Weights of a small mixture-of-experts language model, trained from scratch on English Wikipedia.
Training: a variant of Muon for the experts, 319M tokens, 9730 steps.
Below are experts of layer 7 (counted from 0) of a mixture-of-experts language model. Rows are named gate (a neuron's input weights, with its number), up (a neuron's input weights, with its number) and show model dimensions 64-127. Each number is 500 + 25 x the weight over its row's rms, rounded and kept within 0 to 999. Numbers have three digits each.
Before each expert's rows: "comes after" lists some tokens at least twice as common just before its tokens as in all text. This comes from a sample of Wikipedia text that the model never trained on. Tokens count by the router's weight.

# expert 39
comes after: ".", "==", " ==", " |", ")", ")."
gate7:489510498524550507502533467530508434552481494499494486493470483538539452487494545532480484521513494524501539505507503478500552518541484529478484503529478457513484486505509509496486447502542537
up7:547495500467480455529446504501493525486501509527505520454526496484518545551490430487534510521538562499511504460492502484476540513532511485508501444493499512525466495491544513486482564534525508
gate8:483485523527445525548513478483455502508505468495492495510491484531474501450487498479476444478480500488535499462491486500493450484532505535529510512474553509538478497477508535474513494505534519
up8:493490551483488536458516450497452513487499498496516545521440481511508510497473506513527500502509514493519505485525520499507493528508535523511499578513513491448519526500525522525477521521493457
gate9:545480482529480510484483485511505504524471497480510492470527445529532521510456536461466503505515499520521529480507602521531492503510483487495529527481521521488484513480511486497466510501509520
up9:495494488485492470473502517488473489464474525531508487487533499548536514486520514496531473516487513502488517503495522546530449487511508502500472517496550497495491500537487508515531504511501507
gate10:468505480492522489488488490507538526475487507498470504480511494529508492532484535505476498526522446533517492539479526507527504545516500493528527509523519511477500536541456492497471456502502522
up10:502489582511499496511459522493449469501487510499522445512514498555471508558511452491511499495509534482461526486539526523514492464453473512538489480559541502494494468445510469489553548498517487
gate11:533492493461501500485519510478478453517510520513499498498481527515510508457490462468503497508482513516504525494492474507554529497465483497469540531480508517469461458490486462551494438460519470
up11:516463524468451486484522522520487474494461505464495496493498480470525482535462485473464511470535508479509476516493554499491521517467478522544466446480464506507509456490501479521457505513488493
gate12:502508469490511489507535517505501490517510495517481500555528496492478521524510512471478538495450454507480498525503483509486493518513507501488511496484495510525497577506494534519449514470492491
up12:535507505482509521528491501496475516527481547493507457530448479529530469485483501513520503533534455561513575504507473489502511463504505544496526506523447482538478446497471489457516515485504499

# expert 45
comes after: " |", " P", " f", " |  |", " p", " F"
gate5:493492540500434530531488446495521509495515535500488526485453534508501514488508532461491531506560544524520454480505510529460476501477496489539525513484498505507494462467509501516465482515473488
up5:526507506492478488502499461461491517508481505446544474457503484507490494495529443467501484559494468483503501494525521505510496508523458466474480458516532504548470501485464509498532505514509483
gate6:498537526495491495517495502496510528554526523464504480507538506494472491477514509513506527504524542551503509504482505500478442476526482461513485492468497493486468525493486512466516483459500513
up6:504476500492480484464497524515500533525456493516556485495488483488555484530492522475536505495502509462543476491524552531478544495484467519513455493520478440486495509477492464500522491493564506
gate7:548529499514508504537524445485496508484501542523483517516466541499484493484506485488476549499450522521522533482503502517442464479508491496510491462533539446532538531487525512472470523510456525
up7:475478526492473531448493499511493517494508442538525493538475540531467498484491509538480499517494513485470508531468490488541478499439473499521479488486510546476524505513476518488487483448501498
gate8:516514506490512487476522501533519488511530468536479499484529473484486446454477484501527501490529535539504497530496463515443531496503454504536503509499474501487480500502504529489468453488497484
up8:503518487434511499491504495548512483514511478443467501512512467519518532475512541533499475486532482469518519489524557518528511492514532496548514473522506464474511486484480457504519530546479425
gate9:504452510539510480498503490536538498472539539516463537484488509545516509485492520482517503500494509507534486505501538492499498504474494510450501500508476511462507476494539524484487532464461486
up9:488509477473483522462522545482497540471471494504502465479527489506455511516522503486541524532466486516480502516532536500549489501528502517477532509519513530435458479473505507510516511545501537
gate10:499489499535525457528501482496507484512526452496482537509540496473530479460492482500488488516562493532474518508504464503542541473523518528512488467500480518517487517488528469527526503511482497
up10:533506509500497452511509510534495511505516492526558500513480512523510432492507494476537512448492532552462509506497483528504516513517507521455498489500531558491500524492474481486483502520554514

# expert 12
comes after: " | ", "′", " |", ".", "; ", ") | "
gate7:482520499509499474492514487491430528501539508486536513504504506531531484507513516541512489506559530466517465515468546506497504507483497480525487501499500491489494515524537434523521494536529483
up7:501531522485522522491510493498543504531533464507483565545470508500517507540521526523562490533548501532536509525494504511534547510518511494499523456459462491499517519507522513478523485419462486
gate8:504511520506508516485475496468499487493499519514515484496502494478497516428462520506480557477527531505488489506513529546549508538479467455540505484549538482508498498473532471485511498530487512
up8:499519445527483491554539516508523505490460448475526504488511469539480527485500501451505509560520493469453510486467503522475519482471530542497475500521502480503498482489531487545470473481526536
gate9:473507528538516487487504532492496498505476532511457492497514477507505503491524480451512503456485508507531474483519525492464458545474516522492516508486527486524454473494536481508496509507551522
up9:476500541501498494513512474471481508493544504481493505502525546474519473501507508513472474518530461518445453518480495463553504468514484505499465503490531451472498502474477491525488467476498468
gate10:554469485509521476479520495539466518518489484500492496516491476533512471518517471515481530479475491448495512546465479527509504544512507493510518528502538488502456479496520453513505448563496507
up10:485513500474513504484488520504483495504492489488500471517527474468483479528486507475494456515486505485493526459502495485493520477540538522518506505547492501488502501444501528493511513504474541
gate11:528506490515517509477558482513486536526525512481537529509525499483529481490487490509504486459500487504536465520490439559484490475514474464509517511489490506527491458494520495470494522495459527
up11:472507467450493488478508510503513508506477553491484485500550531533476493503481533492453491508516502508520503467529498463476532501486500464465492549531511512528497457490486511494488523499483483
gate12:499485488519478479536468501476485484531500528498517527526497456584497505497512509467499535466499554490521472517520484532506462535518528514485472504475491507484480519485441520520468525511472511
up12:506448446465507443518478528485509471515517439508556515525498486491513450540520488506543489512500447494485508508473496436503448522509550520485529502495508492478495500467501493479485476479499468

# expert 14
comes after: "1", "2", " in", "–", " of", "8"
gate5:461506496469545493450472482480492503478457464509497485463511510484516555462540475531497538526490531520484505523495549480494530504508497494489512473466474501495459510514509496490474500506468542
up5:496499509532520488442479505501473493499501550498467478503532512500525518510529494519523541513504498523503492489499506517541527464561497470489464510478481509467482473520521520506451408529543495
gate6:495525491496471526507496520526504542541529500492496508449509459508482509527518520552500512513503466498523531529476460490498527497531532512505460495546498487471527477546491499476478502493535505
up6:477491500472504553476461494520539479464513474529543504453542490492498488468474470499513503504514471496536446477503495518501478493507519534461501486533518497505500510539541523498490502467480453
gate7:486476532515494501511535487510515507525532523500524465490471498517531497534484491514463532513521510486553529488512511559487528512518511528490496528488505518540543463562495487492512480518481516
up7:513514501522484497508516506454548463545468503530509523502508509493481459489513476521477506474463479470525504443507533482489512463522499494555501528482526493505495513496497482484511476462481504
gate8:530505485513507498517472491512467518503579516496508453480495511495478513480503501512512482514527533486524451484502476504493466493505527554503489514530517535496481456490525490476531527480518523
up8:523471520520473469496471482543511533485497520503487493536444485524492518488523480469523516473499458490529500565520472560476534536533465524498504509505480521474492559457509468525464474520490447
gate9:512489530496528529506521449502523510445524498502498468474517512474470474530513514536464523528485507484501513506502499468502521507535503501493507489471538527444521524533515525483501506507515492
up9:480482486497485503460491511472490527506456506493507492460504460507540480553466508489483492490498462512532536513521526505509489477527509517514477487428526514515516466540511487552486513513561504
gate10:542513501512487492546495473532501461494506559467506503500485488513460515516501484554515534516457512452538470530517521524495549557481539522568494503493495484514462455534471499443497493485480481
up10:514515545532486528517512537503535480503479501533488483558499475450482485466466528487485509463505483506473457440493490479553495462517485511490482516458531508537470546499503463482506509463467509

# expert 6
comes after: ".", " | ", "\n\n", "| ", " (", "-"
gate17:476489481541524536494555520506514500501488507484496493470514492533508473513517497527492525534499502476503486486488456505496481464479485474492488483465516482516485459422544461461459452533503523
up17:459511520530498526474466510498512534508519477500486539491498509501559501474520509560512537473562471467491536496504489512496481475489457525500516500505463468472458487506441477502484488538504485
gate18:488533488530483501482515475466498486521543498525511519507464446502514510498516544487495487542506492537530502459536536525513510511512513522465501502492486474512507441500564484474497510502471490
up18:498495505516480518485461491497527473512512457518482572497503494484504487512482485471504466537530445461473514468532481529501492523506496459471528514495501511529518493474545464517475520519501474
gate19:463496480478536494491504523494500487497458505518462509542530497537533519468486479499488518502522490516508510467449510473507504511514512530497428499502502497522502514486495490480489460467500482
up19:524476498458521547471524505481508542472497511462532476528501477490522475499507476513510501506507489455477499506527481539487496493515522517509529529498525510461484483530500487540534537518514479
gate20:494517551509506471510493550472513495527497482506482542491532474560526525525490515546489510486510549505493522461519528482453482476529485504464496470518485504499476469505486510483499494517452505
up20:471509528513512499513489493472537497532515467479503445498475481480532469559529520488482508489511480510482511541500521489497553475514491437496526504559495461517493489477468491443503567532492551
gate21:531531507519478476508496474473506558518443461521550472479494495517503484472451496477481506529545489498498470497476470516492491519478498552484479510532459519494521490486508537502512491481499479
up21:489463478478464499492526457502482459469509490507506485507498498522484470473482486509536504552519506519498510509524490518499505435466518504503512531509531512527486491437533486471508498517514522
gate22:552479493475504502508466518487454499538467524531546529519527505486513457493535524521535502515495483505543485468515462451518532521515507483462493490521519503504473492478493481529487461440534530
up22:530501494507458486491528521444510496476437498502495508471482515506473540523507547515545482482527511469486478498521497506506533504484509531531477504494520505497488544510473498521517490503483474

# expert 21
comes after: " was", " is", " were", " are", ")", " to be"
gate7:494511511523464513480490468458553490494518532550499454479516490541531483524522496511500473531479516528482511491509536432450515474481515497546491512519518486497501508498516521523501504509509540
up7:486506489468495518522499495482505492483483541491508515510468523505498569504477490492526472530511481495505541472503495505479502515509468498502514477471497467570552517499500495488521460516482503
gate8:519491515474472459499499506550558491466463513507489530471451485501516518491489509529488513499497483502503503494483457505492497509514511489502529512514512442481485514478476534492519479516498523
up8:482456502544498524493495502508497482442442510486462495529520468517502483517495489527477527463525539544467504518498484517541506514482506520515521512501443483484530470526553492503541529500472503
gate9:484513481445512466507534489541519558533497483492487503511453502508536511493507486476498475489480472508527501522517455499520526478486527496448540448530455519524471464521503465451476479461474576
up9:452514459475461532500497471518514509443503513558495490512492484487482479460485492488480584483501448490533510454481542520493483497465487510536487512526512493521528497492508534471523476495489490
gate10:506486496477505512485482492513542486498488500541521511462474511479499529541522513465490493485508479459546469478478451547511536506513488499526493494486519471477468521462536531503499526532519539
up10:502514524477500473516513467448523491485495521493445497458506520539492511451447549485495480478530533479502503506497512519487497479502487499467542491490514497505520504528564525428502469477504488
gate11:502525489502503484466495499504515518484513524476509501459520462510513502496473531474495470522524507504513533498536492524441521498486518480503487455462530517520529486478463511537544506491478514
up11:498526482518523502474470450481490483479484572470507502481473478521515487514475511482481476478480519492529468484507517496492519532500488489500518494471497465488474478494507525547532464555548477
gate12:511480542497501472482470527516507529466489548532537521420495500506492478529491468497477473494523529493530505446506532514519451556492537478466482524485495482484458514502460462536470510506487530
up12:509532503521539500497511507469502458525517511504451481474493491515476482470501507479503516489517541498518505482491466566520490527456525524496485497545482473515485528485495498508484518526490483

# expert 34
comes after: " C", " B", " S", " M", " T", "C"
gate5:478481476482507542466511454482529501526482497513484518552505544501487516472524523490551521525513518536507483522520486519516532527504525493503517499461514497451512501506542495503508521496506482
up5:529501497474525525518530480460511487477519476416514492488509529479546514496463508504495498469542464510500482510467477488485522474488501500458512473469521467477474515501504486494526494497484532
gate6:491457476487492485471486450481497547463480491512480496509503461480540499458495507517489490539482510529545504510506499507435508518487505473488452509481494497463482541521541475525485517470481490
up6:488507503536435514511476500462468445513496521514486536487538544493543515511496532540496502532472475479492511521525485518470493497490482505462504495501523492517526504490477538491491499525479505
gate7:499536454494519489467525504464493465466471517480501508484494455511486421537472495489474530533508499515536487504510487508524467514493522541489493488533510532506517508514465507491530470512482493
up7:485464504500506469455501475480454544482468514464496493438554483502533501454487505496489530543544542502461501539497496478506453519488493501468455523588506533468502482498510507501508519477520493
gate8:498539492451502539503490491455463497539525538501542492530515489536484466491494482510497525486489482502502485514478503499504516513476515528509504511483498492458508523474543490507483514486486500
up8:469503469479518547496500513486547490527433515508473520524449509482510551535487495464557520502458510535525508521465499490485484485475493526514526476508543507493508436498531527485515503517460515
gate9:479532517488529514502496499515470520495505502512590463511504513467491490500523461507478524468524524519533511483503515532497480466485524479498491475493472483485517472513481491494487517522507526
up9:456480438529468473487512520478522514476475549485464497519514515502485506520535447480502505512466497520460518485509524458516494471542500509503502540503558511510501521511516510494469491445507503
gate10:548528495508514492547467418454454507484479519516535546475508507474501481519512475491442535514520499478531549460484514540479498507482472476500509502540508502509505512478523513490530513498514499
up10:484531548490424461512491479524461477447503514494516529481530476501523525481498441540456479449511498547469497463529471499516443520452465517545509482497504482506496502478489526503529515541515505

# expert 23
comes after: "| ", ", ", " (", "- ", "1", " to"
gate5:512559493521505502491447473511463485526531467547509534502508517464535519501481555537485520537489521471496469509492489494434494481528498490530494466492512514509493503479518494506484473494508564
up5:460489523512421518515507523529454530459466461528472515486528473529471500483474480511480490522484487503519486557511501468504467517513460459510490505522474476508548497493512500513495492473467457
gate6:470496528505537499445485534509454539480485483494519481435540516486508470495490488513507473498494512480499467477518461507471528546481494498500504532526513485447488476495486481512515492486494532
up6:461520497480512498511476505476515498438510491487499514523497516472509520520508497484518492525519513519507483494463497518516543527505530486497525541483518500498507518534506511506468519490552487
gate7:503520440513483474450495507518521471506536500508465500481506469496500531504523483533452535548485541492515491478472510506466515533479521494519521509477480467531483497454514520460494484485527493
up7:470465524502533501512526469494474530496481506468494473555547509480487506515468580455526514440504501500508527498523478498488505504477498507471509489490473510482453502482515504500496528503521520
gate8:485504515517526471471526486546506496539481475520462486481494495504518513496535516520489490519504473452519503525519470542523444521520515482498497495500529533489515503498462534501493464501537482
up8:515491473509497477495501570496519497514497507474475499497477570509516512476529454465468500521468485530477482510484508520489513491504496474476473478490514444526503525493514494508533521436541500
gate9:490531503485465525497475483458481479526525525500510510488493505507507481501468512461476512515498480468465516504470511470486469511519478510497542458504484497491510514509521501482504497478461490
up9:511549494511456495526511484491520505524501489531511523476499492481475484541476469481527518514509488533499524552500508475498497536515518485528498530510498521479506501464471510481540479476546505
gate10:476568496488528500501491485532453493477522471521503531492477514489524494485421510484509469503454481507531543473500475497469499529468519510488497511541511500521469512529504492544477506435484517
up10:488451549508500482495508488485476521467529503536513481500477508522494462464463479452495532497476499493490526520530429497488513524472522492536488534500471531464470515477519490518485548472469519

# expert 46
comes after: "1", "2", "\n", "-", " (age ", " (aged "
gate5:478535503490502479509448487486499503507508528474486532490511545507472483485517511498479532522461507485537457512511490484496467518507514481518444555530479488517456466492544529473515456454494517
up5:488476524496534508524435548489485496492469504514481509557473502493486473499460472505501500495462531495529498504513495497481524509505510468498506486557488461453493481477520482475469459498502514
gate6:536492509525488501537483487498476512468466521520496461511502492502433525513477475491473520459526528506493512484516528517496566513505511467532527515484455490510488478569475528499472492508515503
up6:519511512489538495506493481492552495482489524507504490526544491479457490508470472529506526493503491514481529472477482532509496492468493472505503475535475478500485494486472488519524499484499516
gate7:447482506506549540476494466480473493421493514517485478532490487500509476555516513517497483488516499535504486529497475500456475483507519478514512514505478526463464583521521517480521469499515579
up7:474486503498463478510514504445488460451461519517508502520523544502482525507496476490518489501494512493471515462507522521512514510540506475494487476475479473465502473485527527574484510468500509
gate8:491463509484521505486423542524532468467482500495466468516498497550538490551484505507538489499530467480518472458520491498504505510507532482504468517493479496465497518547522492479526477490515555
up8:503471517508515498501452492482513519508507526502483495477445512483518514482523520506525499511523537496502513529530539477498494516505484511492477519478477448533494454523509499523465495503532498
gate9:525461496509527496490498491562518464512476493475468462517518535498483488486528534516465524544470526495479523498497507530503484500558526496493530482503516505501497506524444492515522414456500478
up9:540451532470530495463533490514494515524482512526544467502503491456540521530502525516528510486478517478495466532532503517485527498504544485501569522472489499467533483505536499524527489487512486
gate10:484510476492503469499475491509457549506475522485499509520461507538521485531516489482452565502497486510491477512555496523532466539487503510501512524459543518468514475460513528501507460479443510
up10:528474563500503495483485476501547513465501491530474465534499449503506488475502454445521501511506510518497483494496502480462495486492530515477509528505449505493506528552480521524451507495505527

# expert 33
comes after: " | ", "; ", "0", " ", ") | ", "°"
gate17:549490488509496521504513479547526489522459515533463461505517520465525534499533494496502540486485532510460495479519500480464502511498521489553514464507539500503545503530506521516511487512522494
up17:497508512539544510486465500506514511554539500453497516494514464516487463517476519501518497502546519523519441472456447436517529456505492500472519460489522485534498475504472495508541460521504558
gate18:491547490504519547541447509523516514497499483476502502494508468476519479496492516515479502471507491544490476489515529536515467484507507492485496472501495506477513536510489511483474475552490487
up18:501464534550494473469511512517495503479474526526472496490492475528521509508495490477516492508501508462538515514506461497490503539458479497485507496488496540510496488504502483497498442514550496
gate19:504501475504524517451503469497472496464532477491491518483521458446521519494510456498518516479522526502506513503514498498481491490492475462504588545518479497538534488466492500482530485504535492
up19:476477496504518464511519493515451451505490525540500518451464531519506473483530512476528520498473513513553506517476510483490489500518477485560539451519520556489441503485529507532479501492501477
gate20:508504529577505504494516485522486500493503503490465518478460509511515507526479503503483472469525491505433483492470509522500492509503502493524471505509506530494522510527529513522489475492526494
up20:479524507510484506492474523469472494519503470468458481498477493524459533491466521477449525521469506532501530491533509462507536498508533510510515456476510527496519479492496531499474454489461508
gate21:508473505540530523483525516502504509486497506486534518474524455486489493496548456465483510515494527472525506483497507492522465488474512486535497446508473502477484480498508541460512505524522513
up21:468491499500519522505522495474517521506498498442521491467536499524527514501525521559515486482500549525542491462480489476502497538516455511492506474454482477511488471485521558477528523496508513
gate22:445520522476548498465514480486508528448482483511461481509531473480504524535461508525487495514496465485494508506476489503496496506515529497519501515498490506498481516510517528495517504494509504
up22:496503506489499500498495488535489512558476520536463496528535492541515531489500489507472494509489469494477514515494479526479482523467502485529518508561481487518536444497486472491531548481434453

# expert 2
comes after: "\n\n", " =", "\n", "6", "===", ")"
gate7:483547504553522492515480500517476529508503501530508485533504515494509476470545520489464525450479518517498525501506476491527536513514494486529528531519497499514495497514471522471501506459416499
up7:493500496526478488557493472485485492488474509497506493480485467536472478492515489446501471517504447449487519474507430500501467485564484487509517491523437493444537509521528487495471522524528515
gate8:522484492497518495488501510500480505490461494470525467506475493472508507463486429468483535475483540503506494456512531534507503472519522470515547486506508474508552516521522519487470515499486497
up8:540479484493526523465466509487473479507499513505465577525499521473492451476484501446473501471486514476531510470536524485555469499478526478495456493504541510471511517514526485530507517523534493
gate9:554504504543506502529513489465470512547489509480529459501470488515480459495451478517487501492502503494523497495547557484454534482508476483548432461501481512488489472475528474498490483482467495
up9:440540501506488511499498456476534482472524497512503500507484486480528472514481514469518492481471511474505466509501482521486527499516496465452472508502537535488513493528511489494490512508530538
gate10:499492489487500487457510507495519524525507525498522503490493538541490507465531511483498525471515523490482506519474524511544487503462505482491529508507512538484500509477522484512509496443510540
up10:488491520521486484510535522489519515458468499467538507536493487494463462503473476544469507529513468522484461501507469477486526507513532524509476476459512500473522509537515486494510441513482473
gate11:520468499513499510516450470509515524499476505490502472473509504531479496415486522488505508493519484516502498455520515482503538505541504459491471504477470501533496474522520506534532497511506539
up11:495516485436473469534414494512494510544505499496487508525497495497520477566464529465517499493491537508485510494507497518483498487482499446461514464496480527533522520516528495517523526505483480
gate12:499492489479485533496441521497462520507534534489529517496505499460499474488466492464521510507549529515479490505512459523511525483503478524466460513539509453488536538521509554472506488456494559
up12:456487522486475483488512520499443545445504503519532454496483532527492507502540497480480460508473483458487518519531489514542534520477474459485483501481510538470480485498532515525520503503499518

# expert 31
comes after: " ", ", ", " in ", "| ", " (", "- "
gate17:514529530496506415508556532503459481529492489527526497545507529489459520516506504483463527487508491515463532532501530513468517499470519512509512508495463528521523514493489473495432499496437502
up17:529516509503568514509474516526495473495530548537507475510544521524544455523483526540484500497496473522488526509486501505502500507502479521481466514532506512504504494498524493485507495496459505
gate18:490500528513500463510476503472480520503526508519528490488487485530563546466499510538518490495479515502511514497442535519526492534525550500482528493469483531498484495493507489496469504543520566
up18:478534481484473533522498483489545518507490513480500515495459498499494539513522532505469509516544500521436517463509497496450487494448540512510481494550523512471496453511498508505498447475446511
gate19:504495484470536521471542491474467462475465507555472490498559502488487505553501461472528520544452488515520476488468508507505494490514478493514505513467517455493485509491482514492504524560504451
up19:515457530499517513495524475496509536515494498527507512452521512483545495521485515507522505533462490483504482523490549517524490492447487487552509501480486530496480475530464525488510519535509516
gate20:497465497481483531458502466487505498456482536499474496422516526485541483507506473503486476527533463502477529469498522489486472506476484520519493490483472530543489515528524481497546505543463422
up20:517464486525475529515550542505509510465511508466478555502476464506451508530494485512475497507494492489484503488490479452530526553461500510522500537512474496487500534544522490493523455512511489
gate21:526536485511476481493485495477513537496529491528543500490530489514519469524488518528458492503464507489500463495467489492502551496513517522520542493490507523495467483505448488512534470508493506
up21:535512486476515458490527503529517487509489477526506545509486503468530549502480476501499508501480486488489505533471494479473519470487567483479480503477474467489506539561500522525472501467519472
gate22:531496498496524472499495523504494492489473530504502483456529474490480520507554500437504490523476502489541497477521520451488545453502493476481505480498436505507474483472521517509486491513476537
up22:496512538511501514489508486480440495497518584537479472479496512471517524478497528534492504533462507505476498490503506512471488430502507535518471509510447493498461517474518505494510523490513518

# expert 29
comes after: " of the", " the", " in the", " to the", " The", " on the"
gate5:475527490448516467514499449508465507490464501505500461522486510548468421498514488499449495521459491485582492485455482476498545523470516509498474488479542499432553522505537499504517511553496514
up5:491483504509466465516515472462472537497525506533511477528505516521516506517455530453484463497467523493549493514525514486517487413449496505503517507502440499490471475498515495492450511498498488
gate6:559483526482520492491527473490499502489480512486449516521506510516508450501484489463496512476498444505472514513485461558463506531565489503520464511541494516501503452453511502497511514504492507
up6:510515487508461530500489441508481444481502517514485536484525491522487477506488506549487480505510519467537471516524521504456483505551499538507446519454492551492511479530517513515519520473532473
gate7:511486527474517497510513483486514546516479523494510511512513485507467500505455481493489484494491490483522489502514493456502487476488509525516520467508472533502472470479501478475527452525511485
up7:469525491523503508465498512516447490534504471490498506485523481506509481518504468518580479528488470482528507512491479511543527528543518545490477499501451475549484506499468479475491486493531511
gate8:494448504534535507541485463469530485461477548523468485498516497507520489466462486522499493485487490532505514509471528463525509518550484471516506514448508471529494463524557523510507505432499550
up8:518511506521529462493513469484496526483494462510461513480515515480489504506498463473475472492463510492557509481507532512482485478503476502503487507507446548484497479470497491545500491500515501
gate9:490521514530480517479522533445488533480468487459527492454482511528530486483488480526478510541497480524458460518477496505494532509469493491486471544495500486531469504536552504520514498491480490
up9:468516507482494557512449498533527494492479499517479516558485485484514467480537451503502468514492480489513494502459517476470514486450478440485451481509520475483537553516516488490524490518492501
gate10:508484534533526518492502491489460507527535515493530503562524460499489482428528489513483497463494524499449531472533513514474485520499491495538534508534494511517518496509525468499474534512548468
up10:470436472515499472466498513513480531508462524509503490466501515498454485488469499529533475497498507489550513516462488506505532501503528527491475482494517458494501489511490520490482473542510510

# expert 47
comes after: "0", " |", "1", "3", "2", "\n"
gate7:573493460509548491532496494523504515548483493498474492457484492491480514528469471516529484481509484504523507491521504483534470501475524459479474526472461500468517501507526490501526521471492482
up7:498510477503521497537484484557517504485459517504537531532500523456556513498491465514512473525504521499524461496517540517470501510496477443465486475505496510532523527483489529484485532470490521
gate8:561483535520485457504532493503506519498536511512518494467499501480475535536491484483528476503491495463517515498496528488488523524496480518518453501457490510501514512456463500476485475529461503
up8:477502477495504508516503506510459497507454496514516454501514475500516520501520511484525489487505480514536474509532502497508484504480514505431451461503448519510488498502527510513508540507521519
gate9:505458479465499495503519498459475505467534485529511486493513547524523500483554431511540513499521509507510478469516527508525512507477481529543499513499481517503519477535505519523502536512495494
up9:495473496485528531518556488496512514530513474508528519519479525518502451494494521518502509478496534490464493484450522511480536504531506524532514477506510524476546499467510493509503493527507494
gate10:518496500486508468534492443485508517462485503513518504457495549501452499486506516463462481521481516517526475457462544450487478502541495511492476504476527498511492498484503470496478478487461465
up10:548483450483460524554488460505539536497506499515471515501508487504545503507499491461473510498501509499523471472501473432497528493441530477510498473503498493483498465493492505513525483505506511
gate11:493509512495455485474513491510502495509480509509499526490485503504470492501480546494520513469476509518503549492452500478562487491539498499509486530487498486456520480506520528530540493484501474
up11:550511468459487526516500527498486556509517534496482484512506478521496523510491485482513475534497484515494515439500476540517449460501482512557519522488510515441500482587510515492524501495491497
gate12:488461495505525490475485506512498502533476480468471476517500483497503533522492497528472499502482484484500486520503463524494504487508496480521503509486518474539537567533479494468504525456497545
up12:482515499546544516481505504493535485496531516464505469495492494516532484527519499540515549505500529517521445517447482524527543487528486509509483483536512510479492492456522499511516502498550522

# expert 0
comes after: "\n", "\n\n", " director", " worked", " Museum", " Secretary"
gate7:499525482526489495488486509480544515512452502498569503515490461521485479483500535483488475527490524472499481505476473510484507482518501482465484478538469537549533512521474540518496497465500480
up7:516516511515514519476448454474490485503501475531485502504508514478492492491506521525487467535439492511543518542495486508527491499491502479534506475521533529471500501500488503457529509485514514
gate8:458468504511528488501520460483500528493494519513475493485475458522499491507476502494530497535506523476481528478489494535482497509533471484512478464496541506501470487499497500487539491515559509
up8:494522483531478512472499517493519499504473509515500517532551524508520528475508494514508517477517551431493484492495538487504459519457510491512468499484498510525525510502504417522528480515522515
gate9:467486471503519542493486504565457493530508474505495437461497513510483483504521518474526534544484514467519498482491530509498540511491526468494492504516515507461474512521510511493484520486551497
up9:462499506533519526486512498506448485547472494504514532496544500491435484534472520555451488450500505463477506549500484495516498481528545499514510500505520437450494518519473508547509465495496443
gate10:540516492509431493450521458456493531525524501500534479437492502518438494511525484485533527502532527535498478498512524482527537481505513495554505461514449524499483482465449477535466501493576459
up10:544483486481515482510516493515476512545506480491462512515467519470527497500486471515513450527505538526497464485486455517495524473479534518479513486539506470496540498547519507547539516441526510
gate11:522507496495524502508494440516503518519514520519479522527539461472500482507501486492474501505485576498483491483485502479520487480518490489505432502496535527500514476496544503517524567450480453
up11:518456491458530504486486499496497484522474501522485492487488470516499489503501499506488515492489494502486534522533523482509480506497455473520497491521521474446473507493451512504483505476437500
gate12:481474505515489488533518490465483481430469474478547514486487535520496484464508465499502521537486521511519507565458524526529532509500495500504483447517538476473461441470523535528463512510532516
up12:501519493476496513529494478496503545523523528532442501460505490455472451503480505522467506438473531506490523499521513473458497485512507498481527485537507471542523495513515529507525485508542504